config = dict(
    experts_per_token=6,
    normalize_top_k=True,
    lr_router=0.000802,
    n_head=2,
    n_kv_head=2,
    norm_place='pre',
    norm_eps=1e-06,
    positions='learned',
    init_std_o=0.00366,
    init_std_down=0.00366,
    lr_mult_o=0.978,
    lr_head=0.00822,
    final_lr_fraction=0.02,
    seq_len=512,
    train_tokens=461700000,
)
Below are experts of layer 2 (counted from 0) of a mixture-of-experts language model. Rows are named up (a neuron's input weights, with its number), down (a neuron's output weights, with its number) and show model dimensions 0-127. Each number is 128 + 24 x the weight over its row's rms, rounded and kept within 0 to 255. Numbers have three digits each.
Before each expert's rows: a language model's description of what the expert responds to; "gets" lists some tokens that make up at least twice as much of what it gets as of all text. This comes from a sample of Wikipedia text that the model never trained on. Tokens count by the router's weight.

# expert 28
Single capital or lowercase letters starting a name or word, often after line breaks or hyphens, such as M, B, K, P.
gets: " M", " B", " (", " b", " m", "M"
up0:145124148122127120108133146096102123152139092135143133092111099131167091101157139103138130099127136124100173105156129188132155141124144143109134111146143145146127134140097142183161050116167110101088151173129101121113162145107100129143103106152125120121123112086122153098151118115146134092148133110088113104135148127077110109123085159100107083116132145122137160120113116081137109105126
down0:122127107059088120168139142129178139156146126130155159157159153100110155180121111142091142140141135147135093106154121133096140117123114108155101128136088134115097122095142108140155161089103152129146080094135123188160111162124134141114135111113146105133158133108128152120148132105093156165080133076173128120099121102149116122128143178107117108129112110122126156127150123133147117093124
up1:148140166153141096137133117114142130096101157116108164152143132101134123149159127207098121106121132113101079172102149160107152155153126151162114130092067135117178114116112132111164140105097112121091123080135137123176146143109138101109120107158089105144157115115145159126113121092158155138127147130127133118146130107123109118174140137139115143113117088124112124111106092129158121157082
down1:122083132172118148141111122127120155162097130066125115131152148175143138109111186129113117137150134112134131141115136109123119106132182145115172170141133064129105170145137091090127130159138109162130120120102119115109128145119089119153109164171177127095136146110127144116151149159107113103111148151104084138117132109141095128118103094094123069099164145121127113142164142130131113122139
up2:097071121160136147113143150074158142124112121144156141163108169106103152139096067158105131155123119158125127116115123145156160091168152149135091164123086105150144097147125101127111105093111098152147119166150132126108124167116129129133128147106145094126162122147116138087133109142098100134166139105154148132143114116130106154126106135133164173148089161135130094094091131156144132161135
down2:169107116128138116108133121122130178156121164114105139150084087148157125072125128111141110146091134109175165131144139128157143155132106098103119068094132112080123126132120164096113123113122170135079143137168140114120102123124166155104148175138154109135098106132117110143138133119144148131142116094135093111125138135109101118099179133134105095124111123149124120134128167146156149127201
up3:119133129165108169144147163174096116124151128134119110149116108132158102096155137143099129105130124135060128131154134142155131122114131092151151077137168139100135132105110098164168112116158105152098140113119148094112125076096125108112170147133124127156148129117149135147133081195101156112132134142144134114125126147149091108131086106171189150134098090164141125134126137130105112126134
down3:121121107097111105146134089156108097113092158124139148159133132151147146117152153125143096124151105117134177049069123101139138129140097179125160148166134142113132181142143159105117139132136113106145104129120134123130087159142135117144120156103115110124138139098158110140147159114116141159103160140142125152135119121122158122134173104109110128130127126095131190071119091071115115111148
up4:129101161104114182121146099112154134097154136086146118185138132127158134132117111167118113141103148111153129120146130094167104168146157113086127130198120098109144129129110087116130111091145157112124120106142100115137116130133143139124135103120135123157090135102146173111142128132136141139146177052154150126120138146107111095108069134138103151146098135138128138142080167133127088129126
down4:105139106143121092124122189136155163127119146171098161116087120144141115115153171104128133105112159159153150086116132165091163145112096086126130121079094155138126113117080168101149126116137095116097101135094119129119113179152138116120127168130138113120167100131135137175105147111142116159102110151129098137125125130136095197102124115123102115171153130112120121140121124129125124162152
up5:146123116172155146149145138103123133121130135147148135068115099140128139171110145116087113085110131105128137107151102115133149144152159150111130114105139140083117125134095137111089131088152166095150138126088138127117129159109164126087181144124134125092098112098187117082115132188087100119125089148127102124107107144106125135112124110163114084124112125139125142109134146159155101180125
down5:113141119125138157109094129118139118079164111072149116157101095114104128136134143124108131127116125131147161112083166134133118129094104123101102115115104093120155104177100125093134139137091094166187125100145118141173138122137151153137141098144138155170146088162145122130170130089137117122122110126163150136149143098119173161160165126124085153173088134109153109112105112132138118147112
up6:133138114095130118139148122114109134121148152074173111134180093100136151173135128148107087113112087095123155101143138186110150128116160142118163164131143095136167130171136125163112118135131127102139126151128176108122140133147162108161119115119087147173088109151116142098119127117144121083157138135114124131126142114105116103121123100167156112082154128109127115170141150195131114127147
down6:140141153152163104136099176118132175123129148139139140081102168158106125101115092137119152143113119153120135148123147163153090155134115151120139084129120134096075119127119118107095131163155140156167120081166117161154117139115136131124102147102169124104114138164088103143134122117105123111129101109117127114091098127161150142097131156108149134095098132102146144148164061132145160133082
up7:125153113098084137106128109127164102150144163127131140055107114115137133080145158085142138126115128177120185150110145147158150126152088135117135101095160131125121186139133151155108173121090144108160135135134109145127130115157124146133131156104172135089146115152139124130146117155179105093129094152132130128142151138135144136140091157128123116102165142095149135085155124149105132092095
down7:137126105118132136143123171133135095133103151155129127151152163083137154151132096143155110132137077121123118156127133129099118108098160087155123157119111088124078105104148121118148177145152135113162130087122148126156121126137126148099155125134083163118140131145092104137114107107110158126110163117112158129111137195122144069141152130123089151113114159141163135168096097135151093077130
up8:102155103101165126143122176130162131145146125133113147180121153118127141160117120143141142152192159098103132196111107095094147129132122138135144116142167108119155154165125134117134152147129126116130102111174180102113128110190136157108192144118118111129121124140118147130132141083179135083137111093147140092096116105102127136117105131124129105149101082128126152156135134112114118141123
down8:143110107174074132115172141126110131179111116158130078142125132139144116105120149127120103126127131148142151122132169130142139135102133116093128166141098147132108105148075147150158113169136106128078114143115103074095156163138138127148102114160112135117115127106103122124119100122115130183172099120129129161089147144157128120081123101169094145101150097109127152156105140184116134151112
up9:136095135111095111102105110114134127121136109116089113137164103126105116137145129145166100145125139158132106088133125158144136137121104138093111163117134172139117180118162182186171150120124134125127143102135121080098142122131094104082124107124098108179155125149120132117199167085126128136123150093117098117126179129130106139143123123114146162106111125086147133098146122164100148156126
down9:091159123092156116169154185124106156116108142115136131141121133144141117135142097121137137101142143138097165143132118087088126099139103118167122126120105116128080095114155095112131089146160108139083162157087120156113120123140097103177145128115135135108104157068118116144116152176129171148172125114104142114147078128158120121099119145129149160158122104150130144156130126091136157108160
up10:127113111118127103120118132142111114164130153113146117089134110103101135090084127100140112123144110136160109124168102144153137120127129117109110099096157168141129145180153154126104131091123105155157144144109096092132152086131171110140167139141176090123124150094100067138159113120112109128125106150108163128138115114122117162184115136125155109146141110121115150153140194158114125176089
down10:143118106147164128147123107127125099108150114108101108162108126113156132137140165144099124125079116127102145134137151144168122150152134114114138122121121124102142094107175105179110149102117108093106157119145128113131130135135121103095143116143041177134081099112105168139170151130143143095112130144152149124124168171144193103152132142132080114123099134099149127103149101099148144122137
up11:138146121146156087123156138150119176110121152137114104152132131132158096146105091133127147141158152120088114119140170126171110102116123146137124126132112153097146137089116116152146114133129124200119205169140173135129142116152118068145143110101143099147103095129131102135145176147103139145114088135108127101095134095118161127123149121146115127104096118134102127141134123130121073076105
down11:136085149096134066117156101124084143117108081139106130167107180112102161114107145138163134107135153144146182121157100102116145127134102107107107126149171129143133116138122131111123161158119119140149110110147134148128123078113105116089097090148185097158156135100090129167108147141118126130145139125149107158103137131104128114159159113138141138108143095115088156129172116164136126148153
up12:170163163125121143153138138113109105141137163076156109158157111104135101121147151100098122136131071114127110132138123180131114158133083121121150122127119135139141177149098108134109115116173161135145100115125097132117095077130124105146126115145146109159122130122101123133126092087142158143103135096137117114107129171140147133127099133153110140120193100190150103174145127175101119130154
down12:109102120119143120153118160139139134123116144100129122124087142107127122138166127174130142128108159128149143131098132158106089140121175132120146163110133161124110107119128121145154131158120099099138129158159093087195158121117108112138122121121100112053126083134114151159111185151090111139134159136089136110146104136095140156152127106098174120136131170095115137129105094128150176106098
up13:119127110137106119154129146101138126124112129147142132137142091128130187146149106114159145073121136109091130119188110113114127128152133115107158164148121190123134137115137137111125135130164094163086151095115130159089125121125148160115113094130144123129161141103115113112149152124116115121173138091109158073077161185112085171159140156156124117131147136158139127137140083168129120130154
down13:080129125115097090125167107151130132152119123136132101100144172125086108121084143122131131103166133168175142130096111139144139143132131174165128095119121095091129132138116078141169103150136101142105155159137162120146167126130119099116161095087118114115079076117165115153119134108123118190146126148157089124162165132147142121104136130130135157097108121125126148123124122110105121133173
up14:128106147104143126137142145119156134122133142146149101142104078109127128147164107122120116115112120132111110126122095101126145128102113125164132124132122089111139120124157117143080151127146121135151073124135128104099163166088114166125140158134136184159096151151138084135143117111149123207196113133156127145103133129085151142161148158103124157139085096109138166149082117127158151105100
down14:104152116129175146077140096143149132122111102134111133144122155153151111124089101123097152174097126137142144124152150114108156119095131129112125121144114145126122079158175123123120093117100118091144149138132107105115137154164165122169144135122149133151117125157157122134128139101135097093103188118138119185142073097144120082075114148144122137105098136128121121098140156138076173143145
up15:143133102163158079120130085109128097154160104139111112091104083121113101110118094157151166147138138142126171107116118126134153133093114133137090139101084132129153125100133189151060130102136126121122097098106141076119157142124111145161141154120121082118143150142142100106092107169138142144107118108114159124157103097138124108117145116128149116124102109158146151149136164155109139114084
down15:118105169136145133110119141100112156121162138135126109149127117093130158120120153178150102155087089151106126158136140128057097110135131143140079147136142101174135123139145131118117128082132136110147140118125143128153172144171138149109098147123118123143065104055138093113131148107100127142148130144129112179177097141124144133117132153124085120090109127118116118146113106132162167149112
up16:125150095115133107091128154162099164072176117126157097108129128141113130127162134130131148132086158101168138144159129151106147129181146133136145120087198119089150123134140119081099143093107121163151180143116132084154133146141129131101118134151107126143124094148138115125138138097105090115131131090125132143136117140086126105097142147152141066141146155124142150114153130092165126119119
down16:138129103129127144142131116106125100094137096131116141129147143150117143102132143159105135191112089112118125099105119139155134123168119110104134104107105134116126072146097153111192182160134149144141093162131159191116123104100096121124120071095125124146152195157135109088109135170113144112092119113143136114136134157098150120148099126120132167137115096132158107123132146160148119144118
up17:138126101135145091122106113043153113129135128138136100122127098126115153120163105141087111135085104114131122128172171140171115105148124160138123145122137093134168091090117138123117111089119125144186116118121142143109140197102152130154131153162128139172088152147121099121122135132076126124129115142131155125096151129090142132136147126123088124119093144096139125115110120089082144145161
down17:128113162143160121141154142154119118098164159103138149133116148140153118109077113159166157111113098133103172161102153127154103121097113133116141108125116120116141106175131154140108129147080130087117118143113168103145079117122132182138102108098176128126136085141150103113136101115175127096146129136151091135141110083166111150131143145096123091169098115142117098084131111153151153122138
up18:133109096190156116128122137095144146122135153159167102143090138123110117111141089126119141150122101089135132124130122135139084141171111145137127168123122120098105082114086110114122094100135131131141102162111126081116108176102124112116106163128161121157068112147151119080145121133094094142162137150146122164183120132112118112136163133103119118153098139088112128096096159111136154151149
down18:165165138145135128118106096113128098150161160080135152144101136129119137119121117133151139145125109121104137120143156111157146103164136164119110127112146099144163107145119179096109138112075126108124092131110123100126094126139155121116124189106155148155102068164119095076135138148149126127101144137163122139125148112097135131171154119113126076158074123135110105111095157134148163171137
up19:162140146136107128137130083095139134145102150131129127107088191114110106121122130132158092114140104127121174149139139096149122164126126130113095125137135177077131151166078130118150116090100139124097132132098210113150140109134117135104084125133114131176134169118125146108150138155079142126169136160123083146135146115123108125126149100101119136139082141152135108111086119154126103128133
down19:140104104153141144112141139113158136138154093117117161135159128131150120110154107106097165087127150136141149125132112137115135121145093107152133105116119092132133155117186098124154123113152071110154101102093098091117125110137118150184197162131160138106121121091152093153147128106148097125121171101146149101124166096094139120131168132133111117098169097128107144130114085099144158134144
up20:121112113124142147152123163115148143143100129073082111162094120116141147125130151125119078112082163125163091130122092162134138107206131114121136145121143132089143150131074092115135095170132139182106124147101120159146175134119127105151124139121158112096089112127117083150140168127127110138073147105116115126116076112140125146150119129123129142131127125119102119115133093168119118150135
down20:127119087140156153146111109132121153101111164140161120125184127154109109122115138108128136111126107101149177113114157154124132125136149146087107122052160136116155105093101136093170156129126097078112161098161099104135164087097138121139169110174116122149139121140094153117106129158149104152142168114118088145113150119100109134101157126101157101150161120150140096124157122134132137121130
up21:123124109153133104153114168083103119126139090149128115068157170154135153118102125101111165123098131144158147159134125098101129107128150159120098119098121084139098164115071090139123123103127141106156143121128114124111146177120135121144095102147153162130123177145157147117110104120178127128146115189118107130092103120092100122143112152096122154149161103125114126158104133150141128156168
down21:106149130118139180108112108130121114132142110115126140141111126086152114131142106111142099133154158141141065109145120135168139132127142141106154125087082110128125100177124143130133137146130159132139120125154124130135096112144180125177151144109113100095114087165123176132139137096168110142148122041120148153158139101124128153117116119147138075121100163148124153109149126158138090079116
up22:138146132097129123144148131099125104115143094139107107130147136143121100137149143135152167094158084120143121137163143127141150150129133119126103191132127103150137142127092107126133167097147092129187112170099159135072136130101123112084092152151120146148134139099109158146148079092118123117155098129158104159105121117115148142092152120155155186126105159164122120126134067123157154111135
down22:127102131119108116105098114091084110114131124147173169138164115161137143169131093081123109136143146117164124131152131158165125108096099126143132103143110133110086109145167098126134105130110169133123185143164151121160118113159137115186110110108140111117105175161176113131120172109129112107109108134124153084154127084104151137120119110111141115126105091131119160167105150147097127152130
up23:106127124143120090124142099086143113098107119102122168132123120108113078108074121096164116125113103116134105126142202089098094130089112168159136105090139194130105124139113137108139108125157154114118089163094159153171117152161136119143100149116147121170144131129104121133105120130100144120162146123107183119114114123111109120111154157112114107106107126159116139130121144080111129151136
down23:143124161176137168088124161128131110159155081147123109127117150139107134132114127101118168117132132144132158145095086123146134122120106097111145171156115098170170138123166146170106211115118139097134119074134109134093159120086095137109141112118120130120066108098146128122121185149132113140132143117136106129126116107100137110148089098106141135130130114119117139104135124144155165151105
up24:118134138106100111133136185157106123148143101165095147059175115148098144163135127092145128161122104110094167134147118166115160108101109130129132144129147142132146171106149129116087108125119113118131146138096151161123101152139095111142144116074094140118100104132089143094111166153122118115112127174146100122137169097150117115177138104126094129120103135132122147128136153147093110077126
down24:107115131091127131126142083146160102107115128123152125129131162100122170128125101138148151116143130132110129109154144087097136109145092127167155126134118124141125099133131136187140135185144164130154133114121132129130121067149120142125126106098114118149164144139124116122148108103105116105158124102116187157072124160135122088084090177109108161121107146147101156170124103087130176155102
up25:147099135136117132146160117102095133143167150146103122206100107119126096102085097129123119091162108102138138126148108119123121106145099137126155139153118082113152114141154110130135174101126166140179141092168143118107111130102124128125165142127134119144166113158109094091104142130118151103141122109163130167108049096124157111153105122119137116130088137154140146094095144103143135147126
down25:167147132129168078105143145078106100107112136154151123117176106132115163099068134132142143154144131168089134145128170100164155102134135122128102128148158139107146145160096176127134101124133073121080105151075128092119130138150139154154122160159134102127111154128114136151121148144105126095157113151119101087163133105131150126112162106132115098110149132108140122089120120157114148138115
up26:147130118131179112122179128153122115122100117162161122167143134121074107142121130112122089149080143126125148107140117121111139142091143138118170132118112126126123123104124143098137129147155139126101109165114116106088107119147101167129145170109154103162103137098164168101088145169073179132100117144160160091127146103146129112141118135088103134171076144106134118114123158096132116154141
down26:133138137128097123153142140128127139134147174109122148188110086155172149141100155154167152139106151148096092147115102135143145131140064077151113148126130149153119151137131140133152105109103117072105094130116105131123138136131101116090142137124128131164157099058144131123113127114148116103175148076138152147108135119103126142109143133109110151122145143079076113132123131133106176120149
up27:126089176120088105122123117152099154112124133119096157147106120105140107103103115160132144129103094171110138127164116152163114100144136120114168128137175160128155134120137147172159137124087137092153101154152166157131156051123159114153158105143102130119094108151138122164136078091136149140130127154134123094126133146165126160083080133134118153123123110109155154156131136145126127137134
down27:135090150133157134162109159111124130127152089147163116134131100168167133157142103098133124091110129077116150119125123097115101142125120110143117107154135150154097155140122103147069102124133126152117120128171095078140106141130172145156111140156119088097110137116132125137120145154089198161093130112122123140113116162152110134156142106113178143154120147101118103158105091154170115100123
up28:140107129150088129139168138108138137088155094140134081157107089141102129163107081117110140138077104082110157111171130135143157090147119146116124136157135141093117128122123084094103122117155132132157110104127125121128151143136117142131166153132120126129106118166136090089127144153112163099111136042090133115107144180121146134149102146130131140161099156106146150148154139147135117154158
down28:159120126121152093110173124141146143121164194131152110126188127148090087094112138121143114108122113128113167150108187121123106150126124112137169119117113131106127117125088134110167148118104130115110104150113132152158140115130179151133111081113102097173114109098107093090128147100095155159145119141138117095137129144136133137144144144109103106137093124130091128088105129131162158147184
up29:129107132165166128107126139171133132157150141113150102130122094101179154134107093087183143122128180092116133112148136125096145102164112165105090160089122115130091142161092104131153135110131093144127140135155165130109116164189103112125152131137110121124144118117168167148152135139155124084098105130110131117108108155106113125141119117138152144141123129127096115150143184124110085167129
down29:119154136124116124106148135145144143132109110149103075140137116121088126134084116117130135129133124153134085138124093088149084138132170090097118137120145172136111107123102145120164141116114099127134120125151089103142133153133134109111140100101138149145125096111086126107131152116132150157185076101140184177107197124126168159129149103113109138150137159133135178155141091099130122166133
up30:095095149098102135182119078107182127096100124141142117114126091104172136120113100093121146186157101100115135128104112143144133116149135123101134123107095155145104113143130155121084119148098139095172161132128194139124162103162134141108148105121084156136091140146140105130137141122166156154143162126116117114129131156144119147164129107109096152127128160120156107161144130091116102128153
down30:132096117136151096112151169125086142155170089143107124074166157129106125142150082075149109091074138140111132126190145087123101133165117113150133117140101145161136127123158131155126113152116144148142111109108124106133141142155092136138146137122122124086131116129115148129117092112111134135132098146177127169134124134099120110152120171143106155141108143175104105133126090149137158077155
up31:106158129125180123175089158112115162123157133135143132118106143130063094131151149137089117101143135146113141121107099131177098127181175122111123119113113171129109087137109150129153119101118111138123146153093080132152126185096111125108147103110091141119142130131143161142133133114138105138156118138148168150127146188138140163140111123149105129117140097106159117122084163154126094113127
down31:108178103130093130175098086144135147132129120137126160152100145129189148136097128145107128138100148125156118097151128141111117143113091126127147164137172113139173098076121120121131148129154108120143132114137096128150080129119139136102110116170156109130118126134158123189163113146145099133065119155145141126085124089124096091134121125137133148121108123104112084136182161097138104113145
up32:106107131189111109103114114083149113114132136131128137135128153115120171124094099141114107168146107139159120118131146164143128129122084112136118113164097201077098132112150086070145182088094182157148121129128139110127105133162128089146164109141071125116121128104153120114125143119127085112125123147136142092146122151130139129142171138149133169139147126128137128105102157120141124147121
down32:102102121111157130127121109149096059141165106087108125126078130147132091118124128068152167115109112101095144147122119121114113179171182159118148090109163078124146158109125158140127082161168112109149097148118151146125150138109130127094126148174119095107119142099108103129159124147115137119141127148119155119133121119112099143149104113157121119141139130171140141153119124138154153171138
up33:140114121130111112153122152145150141097121140122181126105141093173162154110138126152135087117133158097095106142098142130106134113141154122124126102079113158129117168144105116086146134130169107117094077095115182131160131084132094125115146104151096124119142200163153163128125128160096111149109146098167107131110138161149124087087098138132120125154137131142142139140078131154130130128135
down33:117141095134112158114126134172150151110091144124083126164104152150152118126146180136082153141129121128191129107095117126138127126139146116139126144138112135115154112124128140137160117150080136154109148142100069168148131138109103139142172131115131142119143117172157084116138122135107119142153130099109110111108113134068070151120133120191096104112129159138147118076134114100142116156098
up34:094143112161126152152128131124157142125126097159124126179117165120095105169142099106111103158091128194126173123117127100141142151127094148138126136128152143114112117123146114099113092129132132149145124110114136129142150115159165138135169131133120084099095127152161138125111115110142106154104139161197088179088142100098139125143117125121082119120129151128092075084094132140155124153127
down34:168135081147140133099141099142137107167143129140140102116097148118180121113103104106132149080137139108123102107144106085106108155114115117091127102101140103116150116128129163145137112158098119110137090130132184108147152086139119149127125146175138154129117136135142054144139137152123093096193165133143158117126121134115090165114153150155144152136130119126113096151091135173140111112152
up35:146139139175155110166098120135142146128094161119099139139151144124098112151145086139101082154140126153140146134140145060109116104157098172151116152134113139152120143149080132154151160123133115123125153125143114129130116131136075106093117079175111120168150108151112129130099144108121120094131128149125150139108135087134151180140090117123110127157090133139089107178166147157102155141132
down35:174146173125118115097141172075149153136114101123146139163130111103116142090140160121166156116090163108097093127174124154155112125122131138090143140145128098112133099153152097108130111126147083117110103137139119095126148088148160147175107154084167127108100088137105144149108133122133146094167122127115136130087175134147107103135117136161103159148162128075117133132126111119125115149139
up36:122130150164041158100111147188106142101149134140122145142134088148172131144157152118125122116141118162058120144127109121105098160107076093128119115110158143171150107148160115131140148144100126122148126189119157159136102094138115111149164104149135134111132142135130154112122129127133127114157117121151114101100107154129111116128115102134088123118129150141140151148141092079111098162122
down36:109128128089102088124110125154118109136079102152130086074151158144107162132135130084109121099188137127155159141108117101119143132119136104132129189152143120121128189133122136160147126155128145172085122133115103128152140129152096135136129100145141126100126129159148150165144107105061166098164115128142130099079121154134125136144109108106147157149114151090134138101117133154160119117112
up37:141166139151112117128105142136094129149169158185122128151151172140133160112114142139131117112135148123098130081120123164118121079018168106141128135132082130127132142154131113143119131114097166171157127118135156132095111114119145105152132104140126109131124180147162093164128136131114160123139113145113114138087159127138106142136103109096128132111102145129096087130123143110145116105092
down37:084103123065114098142167117155106106123132086089138128120110119118181104139136115136095145117185107149124123164122131129109132146178122126123105109133150138155126151122128115188121132140141093135134134114123167164170096130111137104137087137140112117123152134097150135162134126147168122104189127115129143101107083104139135101107159158163126106083161171113121148093141120116122131099150
up38:121110096109167144110137099109149139121126131105128145141153143109101152113111155108124116135144120143149149157119116095140116104125132124126093087148102113114114160133121131190134141117147150093112123112141125103107138154148141146151087149155130121091153119158154192108119163151132152119117180104143148124118129212139112131108078119109148123088087149109076123110169141136184145104114
down38:143107128093105151123128184130123162118109181122123145207130129124134091129112100171141108152145132160130132135161144172114128099120125084127123126083087145160081134142164115102128123152144130179125100106130128139083172171127135160111133150143120115107127156103111121143084099143143110143108108116149109111096101163114139101100111129156115123120135142087158169110123119131138091130124
up39:086097114112157123111151148136139113154129105118112152112145113139152116126164134092090172154131119099132107143182121134114128143148117142157124130129154147143114104060081084135114154112108127101136165109117116116154112141096133178126142116130091119139121122140148119144135151180112081126061110121148125107189126157088116150126098098149130139152157173161122101125144110133153103108138
down39:141141131100133126127131137149111103094117145117142119124117103086102155129126120138137142130120118170177098064104149137163099084142140135108168118105121117144163128173132143086137085170151186168111114135134131134133145094134136094107125102117128164154157185138117163087098150151115120148090120141129102185102127133106112128129111127139145091117138084132130114163115088123159126152131
up40:092146111115160128131164103157147146092140099114059158118103101167115112104133138134106108077124161096141175137133065119126161143104140171096163139137106127108142115129122147135144117125155147138120138071092145143116145139093128126100191121123130154140151122133149149080133117126114098117189140140130115145102118110117117114131125097111121132101145098115103099072135135145124103122126
down40:104152108128113153093117112104109110134097155145146158162184128148127152133095134111137113128130082128088133126122147103127124101118097171147151134131118110079081115129134137067159149127121112132133122095112155092147129115107180128172086138129155095121134147122141122201149102126177102143101132132154149125156141088126125149086115131158144181134120157154127103110133138120130141142096
up41:087132107127171132105138135111176102111155148127142139141115131126108134103108121072103129138118150171140159145137122153152162128152132139148158147100131138114156134137123080146128130182101124119158082104135175169141129152118136135133131147099138099125102139125121143122109137162097108095118104172165107123133084109132115154166133164112103138104187082133139158143109126166166101125180
down41:161115117185165170098129119128111111116119153118107133138118179106149151164118104108141116135101107128159110122158124111126085165116112175119169074117135095096175115128134148110102143116116143103125116121124134095134130130116195097129130124168116148146131133121112121129114133137105166139164146095105142133123160104091139092105153104167151127125100198123136104124139109146115074141112
up42:078158117144129145135105123140126109121111149117077097083171169108101186146170130131087115114107134112137131154112147079155092125129172154142107124177086107093152135123163135095165140104125106142145155138110110123156108151129130123120168140136123134146140118101135123135140090149116142103168104142112150113133092151119120113113140156136101114107105084159131129084160100155128133116177
down42:128095116106113120106104111151148118153117162117162138135127147152115112118135143084174103135146124135111161157107104121108140132080102139114155087111134106131125123134115150093088154142177143143155100133181112094084119145102112143103136120093099139057122109149148124163151090127177112138153118162145125128148144098130149116142123125173129167158178110088101132143135144131099125142160
up43:118145096082089086140116094114190142105113149141180111117103149150171122142149090140119138124104097132134125121137154102118175145124156143089105178088114137162123153133109125146134153123145116166127143098134086115103160149148139135153138144129124168111128130151150133158121142180103115082149140088129138128127152150135161092113111094153172122154153109100122125126097104134095106151134
down43:162143143127149153160117140141085176130113100151074103107126112164118127100133130143139108133160162148149114133109157130147120106124099138151139127126097111088126101114123116083176084127120114112131127107099184139100084095136141117114159125101149158147099104169104143117150108080125121189140133146141118091113142166116105161144152160145079125105118134152123117142164131092127164133139
up44:108155091100130123135137078118156124117149103081144137109081106197113176098133128099154094092106082126098155121151117126086104095145126124086113093110117104136121105145126113135129132107112138107134161124119128151138145174127159133139155099120105117106101168082129118132121098153148085146137114135139152153166140145103104151134133138152093141167103093161127136130133155143151125144084
down44:140146103115134152114149067136111113136129119148104174105146115134139106160109144135110124137178137142124064146129193097092101130074115125144125164132117135126155144103128122139185158078110120155097100111156145132156099108149109139131137135127100132083149108129119133120108130119140151151100141157168128114137138134191108118118133145148116097130179126137143110090083147094114145143112
up45:163094152106118131102161128133149123114106080194142104106149120107143093116153151105107157121093136153108118141112111109141115125113146094089113149118138129101129120116155144183124166141132181152098124124124137103113104134114125163188106116125129174162129114093111140153123145077113138104097128135181089114078117121148122135124125112152116187143139154156137152139114142134152094147116
down45:098153115131122116165107179134100108140111116141106127102120121111134148130108113124142117125115166087154143103141120145113185129113117108152096174144178145175082118176154115145115060128117118128153135194115140133126173120147145147128117111131129098123111160154146150125131118138090116136146138064142133154123108140126123163110109163101108077138115153100122121107129093148100106121156
up46:119114121132144157137127139070145158154118127141177140151110141143125120118140082126148122143082104125125119166120153145113155180134115155098119135111125150116136106136151141089091143149136166138110121092115111104144110159142105108153151129147128134142086126088121077097099087167170108147136093117156118157137112113105135168176147121104123104103106136120157129111109200143104154167115
down46:122136093163173129116150124144162121166155176147068091108094116127138124118109146136097130130123128128107125124125141125102100139160117132147105104140141111144072126084099117175138117137093078108129108142097164101114126128131134131118172185140129123176108084149116144107138176117092141118132139175147186133167140135135142133081103145107112156127127125139139084124133150115109129119139
up47:169121086161151121136131129117128124109115141120155136157095133164136143137151127106125132116105142085131110173124123180169097152153097119115146133096146146104113080155114153103155090107154142105098142118111121092134162154104150113100118134120103143144095103103165156086128114133099104115160102117180102170162138142141095145106135124115138110134109073167122099143143125071142098140143
down47:128139119177095145161105153141144124113139110115154129123133165138112111103111104165131135113095108125128146074087140107133131095138127162097142159177149113090155123098137059077139123116121085129133063120094153136149116159132126111123151157119170133134130111158147130103151116159109121122104097140133136112153169119111179119144134092090136119154136167136105132100122149167134159138129